{
  "num_hidden_layers": 10,
  "hidden_size": 128,
  "n_experts": 192,
  "experts_per_token": 4,
  "d_expert": 64,
  "d_shared_expert": 0,
  "hidden_act": "gelu",
  "moe_layers": [0, 1, 2, 3, 4, 5, 6, 7, 8, 9],
  "router_score": "softmax",
  "normalize_top_k": true,
  "routed_scale": 1.0,
  "balance_loss": 0.0139,
  "balance_bias": false,
  "router_z_loss": 0.001,
  "router_bias": true,
  "init_std_router": 0.00961,
  "lr_router": 0.00113,
  "vocab_size": 2048,
  "norm": "rmsnorm",
  "norm_eps": 1e-06,
  "tie_word_embeddings": false,
  "optimizer": "muon_variant",
  "learning_rate": 0.00884,
  "beta1": 0.95,
  "batch_tokens": 32768,
  "max_seq_len": 256,
  "train_tokens": 283600000,
  "max_steps": 8655,
  "dataset": "wikipedia_en"
}
Below are experts of layer 4 (counted from 0) of a mixture-of-experts language model. Rows are named router (the router's row for the expert), up (a neuron's input weights, with its number), down (a neuron's output weights, with its number) and show model dimensions 0-127. Each number is 500 + 40 x the weight over its row's rms, rounded and kept within 0 to 999. Numbers have three digits each.
After each expert's rows: a language model's description of what the expert responds to. This comes from a sample of Wikipedia text that the model never trained on.

# expert 43
router:461405575489491489477483559528476541496523468508546475502493517531608559532557466535477502490519564499493554432577484545481510548479544421504506568369534490546474540473485572447510536561491498505476505496452473477479495515535494530485420528509477490476473498495534447553485463530560483512509493489478480494449528515532438508495499462424563394517469418509559503487487553535470483530499
up0:547489536483474463495539561529542558584549533472500512473430517490497567468494501456513494474470453492448515457532500473493488430419491508494498477489497525475430448448475598430447456447573424460529447490480475552492455551443526492497411571513496553452523482434480493482470516508469577538507426513503492528448574588498524519525445507503506562483470501500512508546511529436472538510522
down0:465535496555532551460538469495456499485457509486471494533468595494564521520512539500535542460546534528429533529499461445460457552559465439486633510448530529576512520529535460566545495435499537490544482515478487532507465474489442473457568497556519488450511500565515535505506520483514525479522526497394500538529452517426519509568519435478563498521431462579512491452501542517507534482554
up1:492508509617478513512523413546499542415554465553471506485503450487504511495591441493554530473561493488572481468416538421535546490460500499508545486451436500526493485557433518431447481519575463500453502462524558450523540475521528508507524454495508557473519545481551485475480495461508533463476577528514576512472467464537544523545470515500512436474417501477543523544498480490534549444535
down1:471499506455466520520478549465427472478481441439583490538498553571516434496419502481527509383520490516421532458566502464504501490513437446569547509450488515503490457453555580560487500502589539480513539522471478485473473490490458512466516541507529497474511498477527502509475568454531465564456507455562518502509479537510404510517399503477464405527500478537524508548520502506504551494443
The period after a middle or first initial in personal names, as in Richard C. Wesley, Urban T. Holmes, A. J. Francis.

# expert 16
router:428452595489534503489538521507489463476515499559558480539536449531526546511537468474468484501579590450481545481588456537518487530418544533434529509453518443491539523533465520479478476534550509541476468492497517441452515482486443530503474556487445541476442549501467531461524513546511530481534415504466482508526569453535473536445460484440512442466588466517499584516475571504465541550488
up6:511529481511478441493501542565475561482532602533434495509505505500476471574488553508503542433450556537523489538429398530495568563514478502491544509461499467478514525473534550521466446548491486579476523495494530542465521589474490532531500497527548502438480452530580482442419541435511503412472474477547498507469539413531464457543517482484502494492418549522519532510494474501472544520439
down6:518479432528555527515463477453457447446503574560529501456453509453570483489544489468514461453506476547490551483476550460535520500443401530531501563481537500488588479503491476473509444432510476510569536529479553526502590439480429498506516546484468571457541560446491522492494532382475469483461485431492525519490495515527520521484491519459396500548482527534505487518496517501484598477519
up7:462551508535466476474536469522503502498526542528488485435453497479480427546507437521560424504503548461464516536478475478461513471468472526550519545455559521536491492525588497448404500561466471523519510451489518454444486512466430515518505518506420600569410536452522459477525498432525521475476487441437512455453534505487503456551459432503469515502551487537487511554442577497524591510515
down7:542537477532431462431462505567479578498547629563460521514531558459522498423459442515485502516506513527502486497454505506489508497485533492493493543520518525498494504512522513447482526532407482521585416527457485529517584460501396456502502491450533488570491458551522519524515540473466522508466480528495521503473515461552469514448505470568438510518549577453477486482503526599543532449549
The letter t inside a word after its opening letters, as in Plo-t, Tur-t-le, Shor-t; also "It", capital T, and digits like 3.

# expert 45
router:516461506597546473468536502526498509495524471479536470498534456512516547560527433468467526529534492462564490474542481551452462462501542460463635572471422506494516522479461454469532479532545486495493461416481495482499487555537537527405454534469461525522429488536532535540440554489450443467493448456468472498485556464531472517477492462500517492457517438465460482597470505545443501570541
up1:518481579506450460556486560410465587513544471485437547517530483552517548542496446527544522520504475399485536508531465590513531538520505465505491514517486463462518530482494486471499464499413473553473479435483489547577501554462442516475492547472510490544500472493522506503540531462414517504487475500522453541481437567416486513531502574456484533402536498529507548542516532467443556443499
down1:547500501531518509552503478533471486507551452520536479541529368529478520438453472488504494548513493567434534509524604477506462547431455475552466501594555468542499539528443546536461429524513488442500472432505465516467515475509526529566525543534532565489494487559501481467490488491515409516538467526520515473513452480552473511491548527528528565464504501436452508469560525526471439457412
up2:442552544531485479463448566462514564490491495617494481509480558561518513535562457452487486536522514551501523434462460579556552509574504518552511495508492537580466521478436512470462533548500457533529532492479508539478500532481526517502439480552629519550477463520468531513493491484463446453495451508455519520474523473488532527510404542533545452515478505543460434524530459486444490564560
down2:445472449544530466489476512548506488476481510508498510533461536431521533478586520517503516493517510516525506526511503443501517426506486501476516509538545424528501420532535515528524459513521550491516571540461432545471507522466487499544434551515494530472568503472521527534536457526506520503478500537519474452435532466437540505483627563466498470524460498519468507551552440549447494651612
The word piece ent and similar, as in incumbent, potential, Centro, Central, plus cent, end, min and words like late, leader.

# expert 17
router:527456534578523466511539523516481560512529471531570397500521499502527516548465435564533479565497515436503501512510435521493483520488510461473539537441481403516542558411468521464521559482567469504450501529468531450384388501485431483486487510533509514459494459526552508495453454481521488520526436448473456525462515541521431578461525486502508480507551471438477522527468495518467464477506
up3:513495464489567469473440539556502501515564382449491410439521465480505607552486464465497453524528456502496416478504495514525495541510509543506462462505510440528503518469544486456544538488540523477626529498517503548448510452489516482539509431507443480516475482516542482474484486472472478447488504527508468552451497491506518465474443496475491594555476469546427602531519539465534434516464
down3:461472512536479482508541510533441533464489483527501534533494508495533556480483520495514493500523501566466428596483513504539628490520455476478484469504500505530497510451499465482527538438520410457513507524409567543492492430507549506574513492542500542508482495491526497463471511434449523509469512471547493419497524521540433490461517506442500513459526524359513565523438517440455388522502
up4:441542496548506412462542512416491538510450458491449488510521508504604412457453471485488504514470501474454499488536492514489466479525498533507461503489528435475523483545502568533478564485534446417496548499509518522530469397597497539393526566501463481510548476510486494413434540553505510525448484524516557489545524498495456497455494507545485464452527462465478522540457559429462534500471
down4:518490455461502497573486476450488500512488497479484591517487534548565449498510521502551501513403524448481498499514530556499458533557436494571488500473475504569431469465537496516472502452486521453402515510534519497532528546531424502563496592464523510474511536505492515449511609461507433507480520444457494486476501494508484465489476443430531520597531548557429598484481548449486497528515
Word-internal pieces like app, amp, end, imp (Mapplethorpe, rapper, example), plus line breaks and score dashes in sports tables.

# expert 27
router:462508528496528522464505512585442498487485446492508412540554472528545559530492439506459538506493489449488514454546529565408465581525546494469486514455483502510580587567540553456503499538492454475451540471474481514536512584531499503499490619530495523480441421497514445470496468469510470497476455475456490544501537495529497460506511440472551492427513456480522572498461548581491476524451
up3:465474498535540513561461510479525496513528427471503510456562471558466454498489444522466577451472534527505422498455416535515506506558499452492550544521574547540542527558457421583428564485482489533458524532525450546443469434506464470507462514424453482480494549450516480515496496477467412453461546540467455540503486401502499500477534498491521500484536492507478563530551529439527455541470
down3:523470489463477562535553476561568508522522498471472476510493463508544495484562547474532580574482507516533532504549449512488432542576510458512468473517540460465496490524445564463516603515517483475567390485530520433544533528467469493560505492513526533517487500450503469522576532500492488500498619571475560530523459513488516489516528568523481480444553514420500504503512554530595542481471
up4:486512610550484485441542453496544519531504574485538516526476507486459541489543531454498524475486452565517480468462518558495568525476531454460510432449506479479467497527455565454553438524469537497452527421551529431461449503549494512438501472536512504444462510560563437517504504530507477484509494479469457426462490440453523419560489483548527496456498568506460424559537516508548455473432
down4:483482490464510532418491496535480524612512471465444506499460470531479471506472567554475511491454469539464496501502534491522463460535496498494452550505535542507486549544456533391499489557459445547496487455500593462544536554522506507456586523573522441510532531533446518541502497536482464500522466567539496476527433486451522460437531524497442539552504422531519565494410542520484571493442
Final pieces of place names and whole place names, such as Virginia, Oakland, Bolton, London, York, -shire, -ford.

# expert 28
router:499488520505532516421504529509533491534559491563568467502512483505477558530527499468420489495532557501525622455549475490430471481495535486474508559458493460567490488531549529478473475497557540492462500477442522494474466469546470487465500502465437528515526382460544476536476433582462426460487530462459483474511567534456477508479450524441535434486544466470558605490501560500448507498513
up0:526517568538523437493525517428555506508398450523506531530469540512422541525461453474543492508522456447453588470420556500495542510471441464501495496466503533484479458507536483499529500463530513459544488459500468521552559514481445421572441466434499501487474450469521586483506479470493520482472462547436457552459389488549499452539495498490558435485562466498487519470479541572479484517516
down0:508554479415531536415499528539473520481507500493498460456489408502447502551505551458510518523431432510469528441479559424535530522446500505465536533467477547467496450441516547487556442480481498526506485559466479465527499505518526553466495461517506475455575570537494493550531513507484524505531586514556452504489467481455563536547507521458503512563423387526525448409519500520430481526476
up1:512490436459566502470504493473535521513531441514496488476463458488505552523515524507491486472492501527516534473548528564511446578525524480501527514417478511513553504479597570402587558491522526496521504491478562409529565529513476506522456530522512459532518500518453501439510516455516424434476500440540456391479382549536483474496532492472537498539580557506500488482545549515486513439492
down1:491510517467508476447482485536485512490543633541475497466519468527489539489470441392526498514447508383488560553440469455503526511503479451525515535497472526551511494410507430505519537521430497452522551468636573506537525475464468497498540530504551477473512502509498455485511553513579448519463490477522492555520560517559526502515498497451473515471472433477538536527471463463515537540448
The letter s inside or at the end of a word after a prefix, as in mis-s-ing, mas-s, asses-s; also other short mid-word fragments.

# expert 7
router:475419557433465507438522520532465509542546478495497469482560472499529523532533473537455481510507604448498502427503448537477507546467548510478598473493467482583496524432467536528499529517517452507430515507480587494511459542541453473416459511499495571480457428481554480522524447513483487444474465487502480524488527489510428570490535487475564419409542490524549503471520522510504512504419
up0:544502460506460501463588450494537476551570519511508511512464554509482493538485430433515506503519520518533461479411519443496447526461497452396514487532572468448578480541516480467423582507548478448476499495535483465489467519500441506555571530526443477554396515530542515533473501546491519481445470482491524526417437499518482476523534479497462471468420558523485542491465571523445518487518
down0:448536449478503512508478570416474509456548459542464484566529498524422535491497489518505530472476497517517459481443481478492535542499513504593466468521475484496526562592535485499528485556526425544466533447501506552494487477485407563463540463518482492499441495443499486514455486525470459537452373562509459527516526520465556517518488588511492609565481519523471495465507565520453540556485
up1:469551509561440502514532487501485470504449474493527513524489496551450516452528555461466459472496480486462481418520467606450539527591546430496517568480524530443450517500448494515521516486470476487465519423495536509562435449417491482453467496455457482519534535530523507544520479555493510443513483495471423433424555452542502564520494497541628494487557508433471507527482539454475494502485
down1:468518523513521492477545523504515501464578531558584526528483515440486456490518594490544522550513464486510484538442530484503401479571512499491466496433530536506437573532445464463514497480510438482485526447483503500498408483461478521572430489556487519499519443524516503473433559508441529424529504437537511547521496505547576557501489487528565581488489489464457487508434394503469512474490
The letter b and b-syllables inside names and words, as in Robinson, Bob, Caleb, cabinet, Columbus; also em dashes in table cells.

# expert 8
router:442523504517509516391526521556533575530438473536526458443536467490587539542513451442464486505519489459491501461542488505472478544535536473414563493485464404554604518487539502447501505500545487496463589498401460435495512559456482532453477477479516549549527512493514504516486471480465492535520396505486494494493509541550469491482488431490530487481531501481516551422444491473468454512545
up1:488464586493477502550485568452488491446536454483541480533502635492502420526526538518493559484479460494498552493504441444533519440477427466492523524524578507474491558482523475481482471528529492485425503478530517478509498560450550462436539491560463464549522493586543485508488534448477479478525447536463485472533556443485439448548483505520459546456606510510442529520462472480495558539548
down1:522504472461545534419448449522504510486526487441450493500530507424582459557513474517545513520485464468501547557493489504529479477471435505531456530564516526486451529540530567499452530509506511476504505503554526422511533552469524484467477465504552556616521527564512387525481519495451465475577449521485480443540502486391397475564498483485490498525553486488471480521454520442475449507516
up2:564453475529501466491448460443485590540474497463472441452449479561521501476531457476548537490506506462570497500484474499523531535532547530516469536517563480471504499457638534480511528515553527517544542542458491522437544612520447539494495499484432479532495565541452494449552493481517477460527504436518552516470497524565449488495443546498583468470489576424507473539482562462502511526512
down2:464524505470531518465601515441557465492559493516476449467492488526466504376457563504511531464546479539534544543513497479560502455525553576442507559472467515505512455436557471572477513507500539437494522470567493534538521502507497504513475485584543505486461513483503499482477479453507529453487571550513497461498561496463563525454479585457515404511472487475468483574542478478452490401514
Syllable pieces inside non-English or exotic names and words after pieces like Sa, Na, Ba, as in cabaret, Clare, Namibia, Arrupe.

# expert 54
router:445480521589538472476493502470493529552497487504592480507493502551584527535472493490523497511523491488546523499566485499484514553449606492443525477497387474517538534498496530484494520491502493544477546477458599474420472551499446495477443450502458526543451491499519477517515465475501505468499481494465535454390541506518384550507404478467511504514530423527526548523485570528473466546475
up3:463441443538454499485521380522505478496580471489475445505435550481492470484515473522490554442529505516455491462459475540437528520494555462478478481574502537554494561572534525496466583569508470487577553497458569486443481541468497478536431499566484460591531467515532527525452516475488469439510508469490488490517432447511515512479504384459492502452435480516467522465527514484539468524491
down3:479518489475464553551502570519561476448476424544495466492538530574542491399528558457557561567487584502506492468492459440472567479488502428497500497499482507422528527495483506586540609457536470529509518454579478477566538494493473499510525462521532440461538449518446492467507433562517477527556485462479513488504461454548550500508541447541490488456525525453498554527508550472476526523484
up4:494536453576520452536570517526518546533448580445446520490551439458492518493530465423440502471481578459506513475507512537543461458514545548502439527546507521543534496571561456530498519526468488539503451521480488504470562491441507545518457478512381508456489511452532519486505514563556465525482471430483480504509562464611428502514511485498502531524430455501527480479573514492412489510486
down4:501535488400448535488480455509544511486450535502480472565520509585450484509483507488451564503544471468530489473459432595523442543538491548532502443442488479539427541488503515513565554573489449494471514443560503455486523487474483463455491539478520488455481425496513504475462565476486496489501581501472511528499501538507474498508517526483531543486464465535470565535589470507466425442633
Word-internal od after o, e.g. Hesi-od, blo-od, Orth-od-ox, plus capitalized name-initial pieces like G, Ch, Car, Val, Z.

# expert 39
router:545476539537442514497520543537526532502489427464532468455527464495515552530558450439499504557490465480511489483521496533495439541402524494477590553525442454572581513510498532479475522473539514480451571536475526445469465559457442472494475529488493531484467502465541508508432447493567532411532489407482515486515509541519471513484442542461499398468503461498531530490495460525407487483418
up3:491521521346494501574497505509509542503538533481550478472548461453506507515483484554460529572464439514493481403474507464501470533468517462476510516548406520481475473489486552446423446524487496533507557473452507447517447554396448539535474470472544423476454525490570578493492517457465512489477442509542502469451492543444527472462464449532513515501538502470481485502464509543439485556513
down3:486563511568527516448484512430522520460472429416451463517435422484501530431542568447471483469527459522449400522523485450557575541522473492493524555442492563504497519576531475543517507553488496495482540485456516496490529507497526456518609525573537520549448511567496442521482496526526476567513469489501505521452504462505477510517581549546475454500513515466517442527528478517467549553452
up4:537455667477566493477442493502497488528476527477496552480520474535462461587521521525536495506492563469473515547514531566525522506528500467474494554511541531486470474481490560503514472566500502489484553590444457558554499489517418504471505516508479479557458473476527578466471523449572502450521496399511455457456492490451529498444458535519491565524471433472518432538534521535530445481499
down4:445553422548479533558524516481455485592533515416466457537497453516472496554496482527540504475470540492464493574509446472467470544518473519513560547525476563495542442506487448513467488527505487442456549487554491433566552531472488558520524540462446499479513581501505462519442475534548556594515480474583490515441495477517485538521477508449454432497516570583528570490480461515483475525547
Common words like show, final, war, program, lead, continue, plus the piece ow and lu, and table pipe separators.

# expert 4
router:440461545532521469460515540537489506478487469546584447507540482554572540537524451497470468525532552473535571459561453567485500501482567476457536565464425482571529572444500517488492513565572458473457520478443573471450500508569463504452464521478483514490433476474490490561485462530484501493466469443479460507462556532529451502459491476454539462453521456504606529529437514546464481522493
up3:539468555511493499598513483471460564513482520512545517571451443516459500516519462463539535560520529521475536503493509441521589462498529511536456531504494455506473447452543520451522530462532552518535480484485432434504444538420514540593489460497512416448443469507591469507519438542492491428473540486522525481426536487510520524450534519453504444522475476437513567505524518567515447511575
down3:490499456455513454507520530457503552580492492462496477482517396455466546459470446523511551444460480521542557480489514496446538502462334444495469528495423414536479508477515457488457527501547482458476506475513518448550502495490571535466548526481495464497520490479479484519504476567457455538530480442522479578482431513541504529449558521481517551456510470447511517449570436515510501564462
up4:574480453506471517447510452505468522465362534455483517470472528523561596501554491528460493536446514547492499490500533523497505566528535529556476544510543497500522473473555510504526626469469437480473477467455497510516521565542559499448586508486509527513543468476477514510530493468514521542464506500489459452485543529520448522543464435452547483435515511523566415467484492527494518394443
down4:552474482543477514484555529517554485441482422473453503483474479500528496520502492524565551505455435435588523455523509568464484443512529485444492593530480465448519517527476499434513435448553497471511513504562520517564511489513483455459485525501534573452513508490546562447518490488467515520485548512543545475482586478432415513482540422486456427555516473517545485522475530460477507400562
Mostly "the", "by", "of", "as" and "was" after a noun or participle, plus "ing" endings, digits and table pipes.

# expert 62
router:449484539527563399532497580507455540552540446529541395527515554589502571530505487464444519496508579512509461502566483525530527496497566506478503494485488448532484544534544503489467541499576432558428519548442527496507492479511448510458404483486485565476496505468527499488477541513483483464414520433484526489496566508539483528467478502491550460450516489503558558553423504528518477523499
up6:438561485474484451492517502469471500466501497519523492487550546450528474581576378484509499527466483518429490466485524520566555439531503520487518438496564478457501536490546498477462486504492414506511535548541493427477547503507485496464530477518519462526532480446604443545450427535490486495495575452531512618487481506451469495508504469507428524471482533483457532485480447491486477403430
down6:455583450491493459498485500452502421590557532492518469449555475401530495503510520515449487480479598523427474489477391512519548498444526423521481511589487524441591517549455561529463563484484521536530482547458489558563466474548543532512485524448485525461555508487506494511478461410474483501470501494432488466514477500474530474533543523449528472532488497474460465510526491496462517557495
up7:473540499433519450553553455495466471537547547543526505520484461475509579493518505502430546528520529562488561504515534530485417517568491489502568504500497484503456537526506601529506472475548472468529503480473513456470516523578546495496451548537508533505492594453549516515603486499482485504546537439484425515451607450421482489439539512509496492453541594502481519510507530531463453481446
down7:504397541464506513556433490471505534526573507508457573568465526486425490457520503501580473503500614453517523443419544520505495493412499530498465414530486516518481495483451479493525485490477498484477481472446611521550489449486477490519506490547536515510552455519530511507492467496480422403452456488487476528473476494446502493502530517605429569463477492498494512517525515508445509493562
Mid-word pieces ro and l and the prefixes pro, Ro, Pro, as in showroom, improviser, Rovers, relations.

# expert 31
router:381499526468519466464533522516501519501528465533578435528604451577521562517485496519538554519516544469478534428503476549471477509527506499504566516404415452508527540489536533509481571493528510475513523452451540497488504458521504472476454508487442501511499413492485524534506431520523480480457545478412484533513518525546523490462462440472591401489494446443500557477488569493489489498498
up54:444512468484537495507486493534494449566490536492504536474506502478529511509463460551565491455512511486461514491481402507490483521579542426486482478449498485502550494455543472426481524477523468431602492519516471485577545521526512511505486497466493501566502509477540532515451363502422404485485400499555535440496474579501482516464532496430534445441515542484546477479537475570495531466486
down54:545502513423520474504539520533515465535447520478552456523460542504423454483569452533477515459474423547506555536541505545469524435472475483575470412492575558425469453480550525475527511505578477494448451537495451526542477542527503468554469545589537528524482490468517509558520509521531571505477548427501457516514554516442504524453482521469486449546438479427450480509528535427522499494497
up55:550449535546514433540522545461486566441532458536551471518454473498497446502498468534508459545513518506528511523506510500457477484511479536507411526447508514482554444501456511474549481551491488528480537480524514534453476511483484475544595523537523484458529509533514531535488505550506591494496466575510406525489525488522437487492555474438525436526543577500533415471598575556456571425446
down55:513522526477478468471523522467501521475497477518495470529503456555478466498470539456482447511521480501586517491511408489466487424574514617517499494488559503457505503479439553491566600439474533463479516492531460538514461474518530518417576494515513468433547548414522565533527471554436514434477457522526475497468535449525466542507562403491511550484452502518550495515555477471465540460541
Final plural s on nouns, especially team and people names, as in Nets, Pythons, Nationals, Nephites, Knights, Representatives.

# expert 36
router:439512495501471448448626536523486481435508513508507436567525507542560534537527482497461526535485505486528505470534459561467495538489536470479458581485470542534527600487470566445483607481565510480497496465487541551489466478488453527499471447446461499487439452518520479513462439534537472452507524422523435513458512461516485462473482515475506414451558468499507556525434484491498433531440
up7:496531563514521552461459478580506447496497467480457446492456510402530496456565572483401481516496483503458478507539438415477487531547509451467417494483408487443513500473531480561474468497439458490503492415510448424467514568517498524444429556528490481526468485475479473478478467570518515515553544454505559446458453436491451512501503433490513495512530524469554477470511482499544454483497
down7:462520438507473488485524489486475472424453484509563498567494428496470492445484574579527498522507523512530536513439570567496519542475480482499538489556580447534468461565446535458558461531492547463456435533493485488513485520514498563520482493562542479501477478561579507529496510466599538531503518542475523464519516559582507442412498524511455476507527482524519561543564543461521456577457
up8:485512492512557508419572572514445491508497472455556494413492438565480530512493472508477523497525509469519494435508581528473474512481482553506470489534521615525470539466479484532489514480519540417496551507521562512421548531553524514517547469466471559547473554560449491488464474542515537484529477514506408500467535447487514454531489579407433463483523521476488480568471538501511571500434
down8:427502470474390496495489486542436561495489459475583444495463468480427523508478502552480528466565485503492486508502555484497476370442492515433479467444506554497502518473468414452551524492468564463452523478559547515476491436484484544555500384500522510495478510523434529454462551484545570498496537500488501468495426517489526498497441538507481556500465500486457575544510493524488485530453
Word-ending y, ry, ly, ty pieces and ball, e.g. Hawke-y-e, archer-y, heav-y, Week-ly; also lone digits in tables and dates.

# expert 44
router:465449504461556501445521536519486521572495489524510446526550451605497533485514507502490496561538515497491537481530478516470508543516519478494576516458447514513574567544571514511440505502513486501475509467493555462483477523517492573440431497520426502559467408471495461531445530561545493455454515482498443522460536481515509463505473474440570440469509452456561580563444523553409498522446
up0:489495488517499531500492508489509509470552447474529519477448525483518492527493407551508533451516485484480527493531450457445515550492504452534493511478530469595515464504514412478538500544490538461531456483471460441551461495518567533436504516508518492472482488568563429415580487478427489527503475487402565443504483558405476496474509544467529463522526497492426549491516513418423580463557
down0:533483471531466474532500555448459480489432528480500508523489443569468485458498594487520401548505570472548458482524443516548547456493422508458468516531461503452537491526520532537505495542569514501494473539475534519463476525497526458460478452578511515440514444535470542620495443469514528533505467493552503576521573509514562491501442490519467479493594479484526511452478514497528386528469
up1:538474486523415505472586454484494519520405564447438489591495506492514491471469509527465507516549462472432495488513529483559527513475481528439498528565462511452509528435556516464545482507529525521492494468463456518472471552582502553539520555558497593454456559454583470506489477525501561447484457471505590483556558530523503519525527472468543519474481515494531512492523595433546467509536
down1:511510489422492515527467498493542494457475549452495500437480516540486546477537507514574501510551461537529524498524507541517500477510547480610500474473558469552451512585510537459521568484461492480521468558511518469408493472565541565487435555501489484459482496579495503573441466508512548566502552481557451556515521451506549454420528397511502508482461545565538526436478539468539521462474
Plural suffixes s, es, ies, ers, ations on nouns, and plural words like people, children, services.

# expert 40
router:489461545488503511443525507519465492467558461504612400500560500545528574520508500436449564488479513481513485438553492515422512538475473530412523478531429418498487511468508524450490528517546477508480576445468477481545502534543477544487454445455489535545486525439550479578522472466501458472507492473448417515466500548558505500432488467548541455469476483512499589487449534501522451509542
up0:477421574585491478490474479501502508465499423568450508489533529462485566515567492496412542452509458523482442492479451496467441449520513538487469501494542489464438518451531533573563452546506502541465599511459541444486508513458536508503491560477472503576482500458472524484592461581539452448510456490499496498516442579531529495504516492539513507531539556450526457454513537557458519549529
down0:509461542495554536515500484607504477559523449485577549539437450549495554475470380533539482523489550510573485447504563559542465573468488574449475450505451514516509533480533461496482534558502555501529482466610578492490520518533531545529540540539479492469478518560488423485480491468513457557517466508554536487535539470472509495546460535525485450539500472479506518446519565535460487510519
up1:460482468538502474546483496478536523482447460450500507448464490473480431515469510480544496515516489545504513553497522522503442515536531520499476544467507505519480450503538568519452465484491476489493536432522548501385507533449530395546371549476449480444536470441541533479467478466526528544470399469496419446541533479502539484434487518524485428492483506485490572381502480516495442534518
down1:462514533516544526474491538600500463470550522560446503520506424528470539532415471536475486454462499428506496461466489524487558534519454510481451516555466522566497550503554451402491504514513536494577509446516416524545543494508434441514552525537499484515482504485437474405466541556483484535495465549475540575523500413539447491515485527472555561450559496474483510470516478510514451447469
Syllables inside Spanish, French, Italian or Portuguese names, as in Martí-ne-z, Je-an, Luci-en, Buenos, and spaces in sports tables.